Below are experts of layer 5 (counted from 0) of a mixture-of-experts language model. Rows are named router (the router's row for the expert), down (a neuron's output weights, with its number) and show model dimensions 0-191. Each number is 128 + 24 x the weight over its row's rms, rounded and kept within 0 to 255. Numbers have three digits each.
After each expert's rows: "raises" lists some tokens whose logits its average output raises strongly, later layers aside. This comes from a sample of Wikipedia text that the model never trained on.

# expert 6
router:134167091098132114127161125105150085135141147140137115130114086083095111116180089141155131157153122119152154135135101122142120149150120125135129124118127156080105123131124138121143117088173112152091125130119136093147179148160131110126123103114097137118109124145077134147123122158171119130112138150148087117138130131125085137162135147115130126169118100175145172155109131120077129142130144119171082138079152138099136144129132103120130149114087099132144113120108107153070106129094163095137160132148132075138108133155163091125097099147175122146119123107095179113139111151113136074
down1:114091160072120095113186184122125133129080143132128164162090125091129152113112124126102139108096123123154120132137095119129110105135171139137134135131117098106145122129151101145127124119083138129138121143138177161123161124114117140127151104119127105133155137131125111136127130181134157130135132165110089121173113129126137111129131084165105121125143143249108104144142128116163162147086168148118135150114156145146157137164128122131131141116129142163106108128109137112145123167124142144127137092114146085123118111142196161144085115179142141141126134120125150162133107150119165137
down2:113158109131146111116170081127107127134093167116149105154194151088166151132154136089128176148146132157153133127171149131164131111155129140148134095120172102136117098086133118131139110185158135108115119080175133121107110147153111075111110106152128174127111135131160151122092124094124117154115091137141114125136172098116149143115141107148137127150134150088071126111134162126135113137108149156141140105150125096168127120114157109110144095119126129089105131147146147116100161123131077139103146121107098105115101120125109137113096092140190084107137113123112088119114126134100128104
down3:160145182137116144167160143123155147156086097141143088132106156171122153134147109131134139121143104141130140112133113162129093125083131132128137115092129162116110119088118084125119123151161167123147134127153125144104154083096110131152092176125131112103129101166128106130098110082074157123112162099121084123168125139114117156094103127137148107113116083133182145144107124155147149126115062100108148164117149145134157136115132128157159121146150137110137179088175112123135129068120090132125135129147092107119126099130144110108160171168138138103127136141127099129105155143135113140
down4:078140126076124148126174157114142100157109158098150128138120090138109051114111126132085103149127136133141097093135147153106131095169125131157145121137107129111135131107066156145140134141120127147125139155133083133116099126147130083182117114115145129144124131156163149134137208179081150140122135140136171134150147175114084122097130129093167172136135139157130197099169138145162156123138128160115102145134136122111116133143110117138139164108141105123122149091101137127160132152120110153092126115122151123170121129127121115116111123117138107148106161130170142122139153106124136136
down5:144131094136142193113133130155150137128158107095142125137159111116108131131100139152142141170148163117151147107102125138133116127125115117115127162160125104116122138186146137162095143146101124121129093142198166072127091145114128126141113121161136086173113167136108106124132157108126141146096083136139120119144076142088172131131108099114146141146128128125140110126097178134106121164052115144129111106109132167121106139142115181099126150119091108086143168115119130106109131134141158112124152095098126124099147137120128085154151131159185162106098133122129117144132133161137168121
raises: ",", " and", ".", " in", " of", " "

# expert 9
router:159174123125111158109142104103167110168177133167144128151105117083089125115142116130142134124162138101134122127125093112150098140139112145138133100087153156098092150096123119144164125105173088134085103129115185112121180135149100150137105111155090129109097140135086114141173135135149125112125150100122151137132105166142095126156150122098135108131122115168158182148074139145074129125117129141135102150089136124117139119120125096144130141097102117125150100163140169140117102107096181148146155131138123101138119133149152093109099090128141134127113142134121163099151114147079139091
down1:154112155080094108105176133132120117130163137101157169155117147134092139123127114129131116124125136104154130160109102083112080127122169157108157142140156111123103138128133134126122118106125135148145155109131141132110142135124107151154131111084166120131149115124122139163163134133117129114145131154132144092155106161129129112157133141148128135135133121253158077104182119133147153159112138122094146118100160160191103145142126122123112087144140162151092106164089137136139101162122134151125136138118123109145124107127191142158085074158139134137131147113127107142091130124121118101
down2:112145136140168115117139143115123161126127165133085161162155119101156141104122107109130162121095106159150124140162151092151100190124144160114142096169116061140068118126142150133111103146147103140122127101142114123124162147130135123100097141171130145107134157109156158090097105098118140130158122119109138107105153100115131121130119098148137121117119140072087129112165127135082140148077125135110104142116125126118126167108157146137154107114077092124148176122138121162107132110122072130102162122088092131089100106115118174110096128107157139129117103124160140157090136153100148126
down3:131168139121083147172171124162157116147096099149113122107094128109121135124115120122143109152157094164144113109123116159112100129112163152128148125109104186118104131093134091126098135130156147159136114100129119139166122087144162109128088120121172131150156094186112083141117087104093151155125146100113137143134128116092117131132116164122140116158148071144142122100078178176139155158128102119134091122127117124109147149119154131128120111158126158111154102105149130125118144101108109179105147129144136096120096093168130121133174112146165178109126148149146115126091129099139100154
down4:110162152094149133143097190129139073136109108114165111132138130147163086129132121145125073095110129132121139102111118156097119132113115139129168133172143104115147144107124157096131121121114133169138130146135100123098102133160117094179139113119143107132137086143153126141136155141106115134112135126146164101121129140123101155138121107172173165096151202139118156116128131130158158101148181125105092130103136153122105137140115118154117134085152137119167131139076138148131156157150098142069102156109142132167093108104115137179125118139153134148106161095151158089136146090128132151
down5:138128089156131145121113164127150131160139122133117145117114111109140125144126122117091125147151163145144120093141112141125108149142155143119137163148143104113132108157161134137145135098129171136100144150158138096081076158127109115113089126127167099166114163127117093064110155116147125127116108168123134094168115162105160115143139112118137170130156185115108112106106157167103123193084158142118202078135116178141129142140104141126125175112128115124117188109135137095101132118132136103155130103119140133127138166119120115146153152146125149130094136123098171099092109165113152131
raises: " and", ".", ",", "\n", " ", " ("

# expert 8
router:151174094106163142113128109104127136122170127141112107090111104107078127111167118138144144106145127118137145119137105114159113146151115165140111133121168135102125132103130140125165136094139111164069102123127158087133160156160095121131135119119107133114116128135118130157145115138154124118119142113163130102141106158155117144173139150124121160165115113147138136187080163127100137118115118128144096152103150147089136139148116098129170137106102130150173131149107146134088069102088179097087146120145106105145114147164157105118081106133154098146127143120121181114138120173092162080
down1:124097152089134122087228152134139111129156160098122156127120125129132133095128121131101139114118145121143144142129099105098101132140172151123106156141172097088113139146150116114105106111082127122129156129115139117115143128141127176147140129109153114096099124116135135139139143159133138130125137157125107111131079164125139111133112147139122133152133127243142097105153138112166137164126149158079138119080133151134145163121134160129125120145138178125130122141093119120137106170136146133097128134121130057130115128110187137130093105160116118167119131104153131143109112126112169113
down2:127115115137119103107141102102167156148149167147113111149157087128136106087189098116112176145131110172141135090154152143149135153136146179113121121144174097133095109106162140118133135159124096139088099072172113090099135135117124112112107136119148160127139121134126124136128139102122140154135096120158104119104178088138146119111171113105134114108124119094133117061125127146060096145125151132129132101177148131117164161117135108126144109108136116131106172108114139120131132112124120145141131138088079118135117091105095126118079097088140102130132133138160079115122107112149110099
down3:118177153149102173121131144143157143118107133116100160134104135120122145120140123139135087134138111154145119119144107171116101133152148130131121092139093169088107161121115135109119143130166147126122162135167157133139111062128127123101144170131118122100123080173152122121102113135118159133122155129094076134099151137153115133140142165138118060153117102127125132112083141181145139144137109115122081111139096139128185149132146133121132135120113167109181115111171127125119182090086082188151169119130118108121130091114139106112119132144121122088131164125128136147107117101091103155
down4:100133131086155130098131141111103069149120130125131089150135076148100074117111114142108121119123147111125124122133140129129137136140105140166128086099108062114133117116119146132124157103135118197115161129141082137108124150109106071158160109118144120133121144162116136130153179113115108154136134149151154129126150122160092120127110124129146135156143186130124140100167149160136162114184148152116096153140132085130120116169103145137108134140178123100134173149134152136143103140151121140098100162114162166151116142114083099108094159102166133126093127119150152144123129093093162141
down5:181123122109104162120173127122073131121144089088115151153157107137135101107116121130135152113156133158153136114111122150104132147123131075133130160159123145113137092158144099128127120157117144128160112136156146096098111141088151106124111145143145102168118145130113131116179148116107120128106117096128168126151107099096163116128139137131131144102143165153143134136085187179077137181102127193124147139123121148139156125150109153119090136137140086097102171108114153101172096110127084120176143141132134152151150135117129109162133134129145150135108123129077132129114126174157128079
raises: ".", "-", " and", ",", " "

# expert 13
router:152169128116137130117164114103150105150182146168137101115099106084101153109186087106169123101162115117171133137101114125136118166151117137140116126088117144097121129133125116136151116073178093136092136127113164083136178127136092127124131098134106136112119129143110127143130116146149114112118136120158138095121128131127098145191139151146128126150113112183146162159101150135073144130115145137140074124100140140078150148124110115131128128113122105109159107160104157153090112088087161105118149140169105118137131139129146090130107115125146096129165138122127169120162090145099154115
down2:119124110118138121143138097142127110124113170109105095150166141111149115124183111128106160141139112113134133117123159133091120139151124154118115121109174124095082124114159134091128077123113100145120119115151070132128128151128077119113126191159114143128135147102154124146095102109117150144138109118133117126121147110121138092124146118171117094140114138090052148063166126106051156169114095151140132123159102123113152143095154059129113137105115108135122139127148122146106159101147114108117145104125101113136104079116097143113119113122202143142146129137127124107119116129093126127
down3:149155121092112145150174103142171123145105081115157112144111144112124118135109116104120085134137079182110110104142046124124095116135175150132129115112117147096067148112137135121142122130154159169122140129114115117120165061140145128093116158138126134122148102143161128144116099114096151114154154109089103146134121119114142143119125109129157076111156102146143121153082166152152189138133116117101138152125149132133135115134146137132147105135123113125140142125158125138117128090106052156118171149115122113126115115124155132130145153137149140102091120163136072158131170128086134112
down4:105177148103103146121168151113132094139118124098116100112104099138136077109118133107118126120119125147124124101144183099090100140141120131178155104078106103129176108113115154081139155149117135167129148133084116110133132167128120075137119130104138162163122134163169141129109161162104127138133163123153153121095148130131117135132110101163143131110129145132102190089128107147181130126162122135066094134174145147107097110163107169117142152129146119123147171127098130150158115168123104109105132125116158135178121164152134123133124116149143106147115118090139164105125143132103146155
down5:144136072122104125144124130136128134141146120127113142129130133105145122108101110088131166162184132140168124140106093137108113086156126135103109170148111137080132122141131139104164160147137126131108135117197137109119089138082163136124123104082130122144097145092128081117155130101134145149106074097149135138135139118150167126144119091106120131144115139086118163136125157178139145142137141142180133121135104162165106138115140146094092115130123105141122161098137117111136129141125123104130136120102133119191126160096156111189143120152146184138108113158097118127076133176099168109
down6:201124128116142139127125129116118116142120060157114115133180103154112147145159119151099124091172135128108108129099140089098141118076176139121110106157120121119156165151138116099120124167087070101150123136138159158122136156112165111090126116132107099119137147159155119123107105134173105132096115156102154173084149130117148091095152120125124153138147139134121145165117144105089131099121102080137136156134148135083124128112161130133132135095141102160131105094109108157087115127122161154129101097132144121124100128086091154106113103156144103123130129186125136115091141126138114108
raises: "\n", "-", "|", "In", "==", " "

# expert 4
router:149181115119148112138155114094140078129172147164123123110125107099105133121172105158140124122173106115136121128104073126129099158106117147130121134089121160107108151125118122142145124104152082127109122110126146101113159137160105154130109115127116151115111133147087144149137102171149116087107148125141111094118106150131091159184149160133118125164100109150150159130076104162065133142139185146137084153091161154086163168152124106148140139130098121138161102134141117155111114088116156112128152118159106107170127133140173100132094114142152102145136138130112150131157125124102134098
down2:101142154126145165109115119089128141109126141129123102177155122139081177086136129108127169172075107160140139092163157148146126115128129140135113108172167103109067107122127124119116110138166115095124136111124124120109136130143087101112144154163110167123111127110118171130111080141137123150131101096120131095082161119117139120106093101140139124127102161059075161085140171133135145108107118141152133126141097100098160152115132130106152089101156122091127130141113089138127128174127122144122149090152110101099097084093132122100112138124168102120141140131108144134158135137134131149
down3:138163127157114139165154149167118117182126098134126148132122148173115140159116115149141123128151088150137094098124129198135106127125168129132146120095108191143135148145137127152130142113150158131098144119163102127113136102127148109149111157148124127129124068135126111109110102123086123121133158072100081142130137109116173152124124127127133078153148125145150127128118157184147151159128084091142113136121156149120154149138122119150130117125142151129155135080152123128112132112083076139097175149144152093155129122147135112116166159147124136077127141145131069137083170142109107160
down4:068136122121154116102139149145116069130138106096112121087153140119116088136109110144096110134151128119096135105091175111099090111131133130166132118128085153134132120169070144097127137122135152170158162144094131133153106124124138052167130112136158114120125129170118157181137146147062140146099147146115155088111147132142084125109114093108178123126145141135149165127154129122137138142141109168113081122140141132136111131133116158161148160138144109130115146120069168138147137122110114171128121120114122150172104136089101153149124155123139089117085132139138107109125117116121142145
down5:153121120137106170126147132147139139164150113111136164099149169086124100102072108126125147181195128123179152115130117121100127160119150116133105112143117125104129097174153095153136156134141148153134125124158100119160090139129121139116115108132156116164130167114127119124120098137113119128123119162124110071132105139113162139115112124106124163128112160138123069128089142135098129151078143149129175106112084171123121133133137185123095144113129123143100168134088137080151137143163122119156138097123115109144101167114130108168120118140136167148126150123127174116095121184095158122
down6:195156124131125087141130170139109123119110086162117115139126126133104165128140129129115114135140125133115109113092143099121131108116185132129112082149114110155138153127145112110088147180073073122156145168126165111094130138118151131096125123140111107158134143146149104147130117159156122145127109162121124191069124166116167105130114136135162101133140173104114152142181125134126151080126100087128113161114137136102146098135153143153118127152109150176135134090124095130083127071123145127145120094122130105135071082110121140123121108128136087145129145132126125098114115116087108132
raises: "\n", " The", " In", " As"

# expert 11
router:137149120107152129118162121092123107111182136161120095105105125106081120118162107148160138118178113098148130120109105094160115151129115165159128110112143133075122153104154114124152124080139118135115099106119182084105174125134116146105147111121097145110108157130102140149155116136152117124132141104134120118127121151146083154162192135134126132164105088160150166181105157153078142122130150141144104145091149140100139132130131093129128152115126118124162101146118144150069108120109173130108142135135119100134129132146166086159114086157161112145155144108131163116150103161097143107
down2:110135157104141131122149118125130134129127117102104096139187109150154130102135130120143137137097080160145162092156177121171144151137145138138124116132145093142101133124146138103138122123140105114141115082160145133076104143091141114118087119151143138126153117134108128123105113101135108150162075130167124064069145081143146113121108081157110125100119127098079130145189145111082092137141148130120167119140134088118165131110145112135170131130092094098111127150087121145097160123108118127124135121140110115136077121124106161122096099122137084116092102123113116111086137128169149102
down3:135172126132116126121151135172102147106078090126148148116131136136118152139150123181109116106142109159109097100150112192117121144134159172118119113118137144120117135120125109148130148104159165158138148110157139144127132083181144126177142132133128157151155104126137119173134102086061158132121156108110103128117170102129154126094123090123154091109100131133119140149064131170127155157154111093128139133091108105096152122107136147106126093140156172126099139096141119117104156095102105141118157116129190076125102080160135140101146148144125118128123103150123120143123146110103120140
down4:081175093081123124127142159117138112119084154101124123161103127149109085135118138159106123132113160145124116103130130126130113155148127149114129072102123118125169129127061139135156098076123142182154130160129092180111173162117122102124160092122131116124098089161155153209120140161095131127145162115150103138151143128137134144082115119113130112139154148135136157099159111115136115142131108149087128133136150143128151145141093127148121145150119135115130163131053153119156128132130116097138159153156131150140147139089128096155155110137162141148125111115112110122140150123075125147
down5:131111128160101165127135134143144141149114092137122145138144171104159118125099135137136132131164129099165166121129114118099090107175135130081087124151115126119137126122128114140162143138100125120088119178175135100084097168110101131162108124110126096125111171143150118084165145094106136144102097158153111075140115102113165112134129138097163163140175165115163114143084152160094137154086128143123141122110118152127124127124105153117125156143145145086103183122125134106153142140123163123142146128101122094128162142113133122139157123186155158166121103165113150166096097141098141112
down6:169146142100139103119143115142142118152153046179110115127186126133118143176166138158129106105162096134124072169113131118109147136108159124104126092132109091155168122114135103117120149160103081115159128123111156143113147147120139107117140090128093107118142145136140132158111130133164113130120115142103141155113145149107195086122126105143094136132128098088149120147146113108111117139154123094129127121098144142127144174151177149122129144117107118180141116103124120165095148119144134170123077123090134107168093114107132137087105128171143107112084155114141148130090105121137127125
raises: "6", " |", "5", "4", "3", "7"

# expert 14
router:127180128123135150086158078086153124136162158139101095115112110104096102101175087142164177117134134115147140129124097110139128132120119144153128135081152146098131169139130124122175095098162119126108125114104174103146161132138089142133131114135096171120116161145114107166138137140139106125133164104135138121151109157181127130163167129127131136146129114151120127142144122143090153133111141110166081142101149143079135157129155132152145113135107093139164095144107152169096115115109185116118175120153129090155131110144167086130105123128162120153128154135124166105153097157111134099
down1:102094153079138136083190144129128091131164135105108159136121149123119170094124117135122137122145137164116127121119111095145106119111162129131172156136128119108114119141149101139133133104092128143128145135141135119152150084134137182122146115107117173137112116121105120143129153161121148134150160128107135111150129130121128119126143137143128121116130111255093075137151132103137154142123150124102121110124107158119136123130143136109151107145109156159116140142116147140134137188139123120122173087112108112141119130103198154171092117173136108145128147079146120162113115112124125131
down2:106152093131116109113130108106116143132132152118125098165186138108149143160152163107143160110106103161115125120158130115141102155156110146096106132152128115107098095143133104123127118131148148115118126097138101140097115143141130129128088160168149170129130137095161121146112125093103116137166108129138100092129148069127159079084150069146141133116139172096104138127134148152082159171143159175148133099129108097124143144083141095122153098129104106117136130134089127136096163137117157156137166149131097112137107099152107163073107110119124117148102104154133116129087161151154157082
down3:136134133136097154157144132137176141136140124115117109127076171107141105120132116100130115124143098149162132110141113160149107111120127163120112088103093170116073131120145108165128156144144147142120139121095131111154119076143137134125109150130157130124177082153151116161148132092080132172116162135066121114139123090105126157142130130131135067137137128124131123125134170140120180123147109113162131117111151164136142120123147132070154104118132155121163146095148111127115178094121080156129122152168133105161087128162145130104183139158153143082105144158110110144113166108129115145
down4:093139152094141152127155162090156073125104102133194112096137135152118089115130136124130125114099156107112118114110124138092093107134129110147123138169128084138143174128113146100133110115131117173138130143118097126100143122170121082166154123117160158129117113142128158120134189149077116124130154111151188124145161149128084092125138106130175152103118149181134148119149117147152149154169119171104109131133118117139096144142104170160129130120127111079153154123084123143137141125118125116074142145112135112129151158110144105186118098132136117112085154086128122143122134120141146112
down5:120103132168125158112172127168137119143120108091130138147100109114131082137140141142113124118195144142170153106098109099098140141121126143144125118154111131112111099148151151116160150168105125150103134143137186107117094151107113110132117094108118115178066155072090122109136165074108125164152147110120131089149159159064151121154094123139150142121116183114133083152119179152100134144078124173149133129080118153134162090124115143115133166122125110102116160124105118147105111114131126134150086136120130139121118136136120114134109135145143127159143127136133134128109081134124149100
raises: " in", ",", " the", ".", " to", "\n"

# expert 5
router:140169103136126127108159113071110096122154143152125112126107118133097130119210104131138113105129109117155140122116072111148103138150106162129125118111133148095108132103161138144142125078144099134089124108115145079108173141145119123125136098105098141123115153139092131147150134160141117118104150123147123115134109133163102141160158152138139132158117111167155173155123135150073115121122157102130111161103122159091144177150106116140130144109114107149150090157118144168105079104110148114105165122157114097126117140146168105141082098129152118152122142130101165140134087161065135100
down1:151097148082115113134156178135096122117121161096152165091115140147116153133164130132102113084112095150126129132187092134141097122153171154126108148132147132140126144142142119126132131096131170137108128127126149149121144108179158175123150100092151128134124115108117116126135155191137143098134142121102103088149073156121175124133101143142137155132080131216120091162141117121137120146103156120123130125103123139162126141155103112161140137104125146150089126125098151120101116151108165128108142104135103104116096124120184123137089102148148124148160126117120151171143073150136144135
down2:134143087141142115157122131110086156126115150107110129136153146123119160137146135146154166125082117159109156143164141132141140122121097182119110106134172079102088102107162130120133117154143094108111146083160103113126125115126136124145117116147107121115149141126150133147094159118121131148122112111157135060091163120170125107105115087125154116120112150087095094119131170100110159157133109126123114107148125100114151197143133133116129082105136123115158142101125101098101170114185105153150159117112105114077105136110080195130128113114188133111113129107160145143119134130131119141
down3:125158124135081152129136125134118133125145108113131124136103126117121119144133127164134086133116085142148132131154085172129106114157192144133091121070116174143090120136090092131148146080153142144115148105136119124104153099133122142109099113124150094128149092134131111123100108099095129107120128087140075140123099092083135120149091169126139098144129106134102098146119164147193124164116115090153137159109135154121129138115097131108148102157147154100141140106146106140126142069134080162121157136140114120107144120130167109101162129162164136111131177164108096172098156144123117133
down4:058179101115147137136170149121150089117111121119144114165143129152131069155113115166126121107115165123116133123129140120132126121166123160160172137140128110102150174094109150104124132105139118157104144144113110153144102155147128119143164100141103127157093149108137141134118122129125127126124122121114134103122153117096095154124142121124136144135126181161105143106169098144182135125190137154074091099088144074095094147129104137133135135123186102074131152117067157119129173111101114143125093159140155123150114143101129158163126121136135124146138153117124146111153152108116155128
down5:157132118147144148096117105143145148140171107114116147135182122109142120144117133148138144140189155123205128124142083140111082113154124140118077172162092115120139123162134115137156143126122126116114131132168125106133097171095116115127117099098115101150119170138121098091132132107145127136121078161146097131123123131109151142129103108152181150141132139119097112106079162132103112178071136125136139103104135174128102135133136137093144135125132090105127179110119149121111120112173140099158126087087147116124145146156120114166132114135156168128108124146121181126102119141093157097
raises: "1", "2", "3", ".", "4", "5"

# expert 15
router:138168118125133149117148108096124137144178138148118117114115120079085112100178097131152137103148114125165146124123105120160119141128093138170089117104128143075134150110140127113159118087157118153085111106097182069109159144172084136129133124111117142109103155149108140157160160147151111119113143103141114128130110157145117131151179151125122122164127110143141136180093150154087142150139127109143116146094140133111140136142124113127124155116132125114165081143122132144085091138095155121108115126160101098153130133148173095118077116132170101133134157098105182122149112141092136097
down2:154159107126116123115172134139128166121095137131118152134173119126160123126158101101134150120152130137113101104142167120133134130145101163091114137149170099115080106136136130148116135131146097113110126064211137120130147124121084105134132118166120146146126106087145167107139117086097119146122063132163124104058138122104162132127146093094143118146129141111116169119157132124076132154136122126123141141123121115153135147128164116121145118150109089137140140102119098131084146103163121139116150123100102092088099099120082179114103086131169113123122107141173115121118113123128104097
down3:117151153096099130146177144135157098121116115112140120098145148110130133115157128143127079108116129166123153092152113143126118109124171138100160135115106186109094146082134104155123134125166110140102158145120132161152146086132143124154103116135151111155136105120125100154155095096095161153108152100083107137123163112126120100134082158085159090148122079150133114085083168111141170141145099118110136108131141111106135114124135119118127118114122134128107132102165121071126129087093088164133180127174162108130142101140161128113124145173134147090132163142099131119139126095119093106
down4:056142155111140112122134182101119075138095164141113105142122129162123092138156128163132103141106155127132161096147126112096110130117137170160118130122113109142093136078095130140148140121119103165132115145128120147115112158122116110122165135172148135075134117150113157131130181161120109112176123131127140108136127115121073130094105112106142115105144190120104124118166127124144142103148122164106139147120121137147059155121130146137125129119152077115104171140092139149105111140135141119117112119144175160168139147113107143145105135148178172166108145107109150122148133101146179141
down5:142151087121086148122181147160139128140174149110131182148153109106146092134151128152131133155190142106171119091124084147117130096129162130120103142154124116088123105154129111140126179141159178124126120149146134124109088129104105135142129140103114111123111166134132115098152087112139121130106087154138120122168118133077151159136117096076140144153146180124149112137092142136088107139108136150106165105140128161139159106151132146139117174098098116094132168097098144121137144147114112161141139133121100124152146163105132148165125126158135108158137108141136108124106096164078142089
down6:167118132099123122109118121111103150129124081137109077117174105146112171145130113128140126119181140132116135164118141102095117076098171124086109103193125112156144137116120109112098150154067105141148140135137148135160144175122123100094173138127105081113118128134151108162095130144154124151114145153098111136091127102128189087108130108137097137154124118119133128154133130113096117109155120090142130127101145142087125134146164140138100129128096139150142133112106122160068129107160168153146097120132114125124079118107120168110085119160119135091090151105135139175132135132122098128
raises: "9", "1", "2", "8", "7", "6"

# expert 1
router:132170142107147120116127105118105097143201142154138126110103111086088120118151079149132141152122115103136126140146096109155128148137102137125110128084151140088103164110144149129156125087157111113086123145137174109153166141130082130127110129125108154102120159167087107149158131148155118117113143115145132135111144193134120140142170138129101125120117128164160154148125144137079112125109113087126101149080158153101143143124109098112148132101135121139137103157112130156087100091097141095105130114142121093117126156136180095136087101118158126126122140095112159107171108155074145098
down1:136103143089157133102164167108109139131151163123154133119112125157092166124140144164135135118116135151148124140126083101143098115156164151124164155139155093135119117135148125102082113122122165149140149137129131130111149125137118161154138100104126141084155119149150112126142145173152129144165138133109091093148108162128152130122127112150135151143122103254121103111162142128153152160085137119115141087097135140176127149135134117115110137155145152149128091160118128125140124180129118148140157104142144092139128138131176150173091087148147162120097145124108161141119090125124117107
down2:154136097111148129116141107093144171139114161131101126152201109108137163122139154115128154147111113151121105120147120119161112176155146133123150107141155075143069118102131118131125118131155113156126092115164127108107101154134121119140117142133121166106146158106161129116113126121085110130160117120142075109134162073127174116073132109134158128155091160095078104096140117144109154164090129127153106164114118116106120139115127126136156096126116105102170169127134117107123124132134103157135169114101110085087096113127081130121108095097154093123134086130168164126132116108115113124
down3:112148144105070164116150118178147120129129124155118133108155151115154123115144145137139059153144118112130100133129090204119102137126149148145129132101083146129118165134130114162134171139133165167096155140166143151123100066129141113119084148138136115133182113139156090127141137105089129125114156099136116140135098130102175127113135150112132090120124123126156149129107156158173163137131092115129138133107116147125131148084090111129128112122121166093152129140157074116123126077091071140133136130122117085131124127117144124098121155161150118108109159147153094125115149110113106169
down4:086167132078158145127128157101134089141125133113146107147124124114142090106135122141097094138109154127130124134129113106078144122155132118167180133142133103116161137116061167144125140136105132167129124118109108173125094131163130106154160112136161128117121124141134156130140164148090147147136129119136182123122153106093089118104131071137150170128148198151107156105132098151124135119192139169103120151120111117137106117134137139114105089141132090108162133138073119151149117157093106149123119155147177131164101112129138118143113124124149119141129160080135164105143168100117136142
down5:154127069155128151141158125134134151117147085095104142117118134157126098140111126133126124161173168129186127138120104152115124104142129141094131136150138119106103115150135116145133126127113161137116111174173124084125090159118130098097082136109105111184135142100144082115129156112142161149140099145100150082109119160095192170154116121109127133143134150140104113113076169172084130158099151136096177075108148140125163140125102132112083184093110135106111163135117144128103129126128126110158147138124119112151137132116127105137108150138168156148127135120125143124129145145086147110
raises: ".", ",", " and", " ", " in", " ("

# expert 3
router:129170126131161138109143095124122126123157141135133114118127077102089105124160107145139140141163131097127147131114069110157096197135101153134101124099137146100123152118112149130146111094156086122088112099125159111125166149148097115131101091122090127122093134127100101123168122148166131121112148117148162096131123147156100158167172100129104115132104127157124160178137149119078159140141165132147107169097118143106137132116135104126143127110118101135135108172083113163077118101074160138132134126124127097154149148137154123131103109164143137149118147137115178133155127171083135104
down1:117124158093143121121154168147130109121156139110136160186104127143103143083161145132092142115110141148128133137132123109114090129122155141112149159148152103133129143159152113100124096110101145153153157104108133114100115127142131169132154122103153121101108102116114100143148133149099117124126127163108115088150078163112129137124136100132140135147146124255139075107187142116131177152134162148125139114094137130160120164133154130104112114142141163141122142165135142135118125146142145147126150119114136075142124137117167148140084100174139122129139125113144168184143093123131142123
down2:096130106146157139113122134124122144119133148121133083180195154113121105103150118134140164145149124147132137106141130090156100176129120142110130083139150088107105129123139135104161133164160107121108169108157151094122138116155122104131110153119138129121113162117152198144128184101142148163128108116133126113101157096098160150126149101126120126139118129062099111095144150138101121128091131129168120156145141129140148154118114154113160094103111117099118148109146134125144112131095108120160114160064081097115103082121096146094106144107161077120142094146175107124105118119132133136
down3:076120117123114177162156124163156143138092140111095135157117106148116148155131121117128133110158094162139114153099093166119149144120151152139132124104099138144101152140134093131147174121146133133109119151132158157154131094110128143113134133118127098150178076163101113137161138111085138141102181139102096127126109082104158118122134165114094096156103137116163132144103165149130142155135099146111111126106118136118181119110152152116142109132111131129114128109139137109142189079098091148131167130144121060102098102175121142113138117115157152105096167145116105173128134162126120156
down4:114131107080142101105143158109151077148132102114168119124131133146146073124116121154100125086109147132135126112127098122082151137153114097165174115116111124141166145131116143108169172128127152181124156156140112115124083115135150103142147145120148159123124112129129161121145171133107133157113134147099151104096146135138103121095126102126177172096112189111117151110137128168136125120178119121124097163133130142128129152126113131131132115109157133111165150124063146137117100183105090107084126130163185167158092144115128109143102102119110118127126133111139147105145159074125145135
down5:145130094105135135114098119152123159157131130114112129162147129078138130124079122147108141094156157161186148064115114125147112118159157131121119155144129119089169098127151134129128117149092153092135176170167121077105095120101121111154123125101120111173128141106146087112164176128154149145113100143115143121113107142055161122135144109135134141134127132139141102116118155130116140172121127147130142124115131168125135138148082158130127193116050113106107158113127127103161126114124112103130138100104150106098154122154119133156151137115164126139078146131115135109109111137134171105
raises: " and", ",", " ", ".", "'"

# expert 0
router:142176104118117127114142100089126102125156127169156101123090085095080110114152102135160154113159143101140128122120106109149109146129125159139090111071164139084096177137138128116144133087184120126124100111114155088122158146137090124150135089138134130113118163165108145127149117155132108115114125084163158132130123150142095141165150115134095121143125140162121154147131150136067137132148145097136091157104155136113135139155144089136149127126119140116181088135126152153077123120119139135115132122136092100140107147156142092140089101133118126117131124090144165114175128162076143100
down1:120088162075099110088199150108106118113170143112128154128109120143117155085153131141113147105115138162137146147134113084136079138125190125135138130149143112113097140144143127124094102110103108137137149123078163118115126118139119173142151110072148137111136129115115136160141122139134098120147131142139119111170099161129129130125123125155136103166115133231118096126179144127141154157110147133094155140111150144149141135146145135128122130149145148153093135142093157135132095140143144143104171099115123116142115144097190137168079109146129121135133127114135153185123127124132146099
down2:118093157118129132159130109086137157139147144147125097155204130092152126112148127136142162138118122128154148134134162126151112121144143185120129118142152108132057124121169127120103082127139098130125127062175087110145124119104123085123108113157099142168122109138144125130085121094119137150144086119152147100106142087117128137101136092135148141137112152090059160111144134143075149140097145171139148136136118120161147135113177135120122096111103103120157148122129134151128157154130139133118155123112115115102087084113119150087097142112138100107122110118150158176101122148112129127
down3:151174155157088123148143106148142131131144118145113117110117154100141164075115107126145103102130104128108134146121099160116094136096118152145119120099108154115065146096108157149107179159165131155136141136135145169119133079101130102145123123117156121126132100135132120110105142088056148131098174102116105139152142140116148094133103126121119086180100111128141149122099143181131142169132117127134127118103106090111176142115141118115114142118106148101150136111150100123107136098080082172136136159114154118121114124174122155123143152161164144068111137125140096123130128119082096134
down4:107142126076156140102119188095142085142077095110133097151140112119126097115141123163103090110108150094105107097109094138101098094128126103169154126118144102153157147133108178139148140109131136182133143138125093152147131140162134101174144116124144117146102081155145158119148190139087117147127138158117159086143153154109095133108137114117178157109140161153152153090127120141139152129148120142116099163132137117104110131134127142162131154110143128107150141093073111136126110174135119125085128150111156145173113155105128106132121119123159119139119150102114133117149173107156116161
down5:118123096115143152140142113173104122172151099114119134150135129111135111150104119118160138138170155149175113140111098108135136102153122090118118138167129130100102081123140099125114115128133135106117112149146151087097054128117126132150102103109117129137083152129111097122143153100131136125146094124152125079137133142088181136106144108132151128138112146113147089142095144107093100166082135174125123119106089137132143109148136128078115162118077125106128165132152112098140145122136122112167136135120131131123152168129139084169111108095182185157115124147106175105071124157116139107
raises: ",", " and", "s", " (", " ", " |"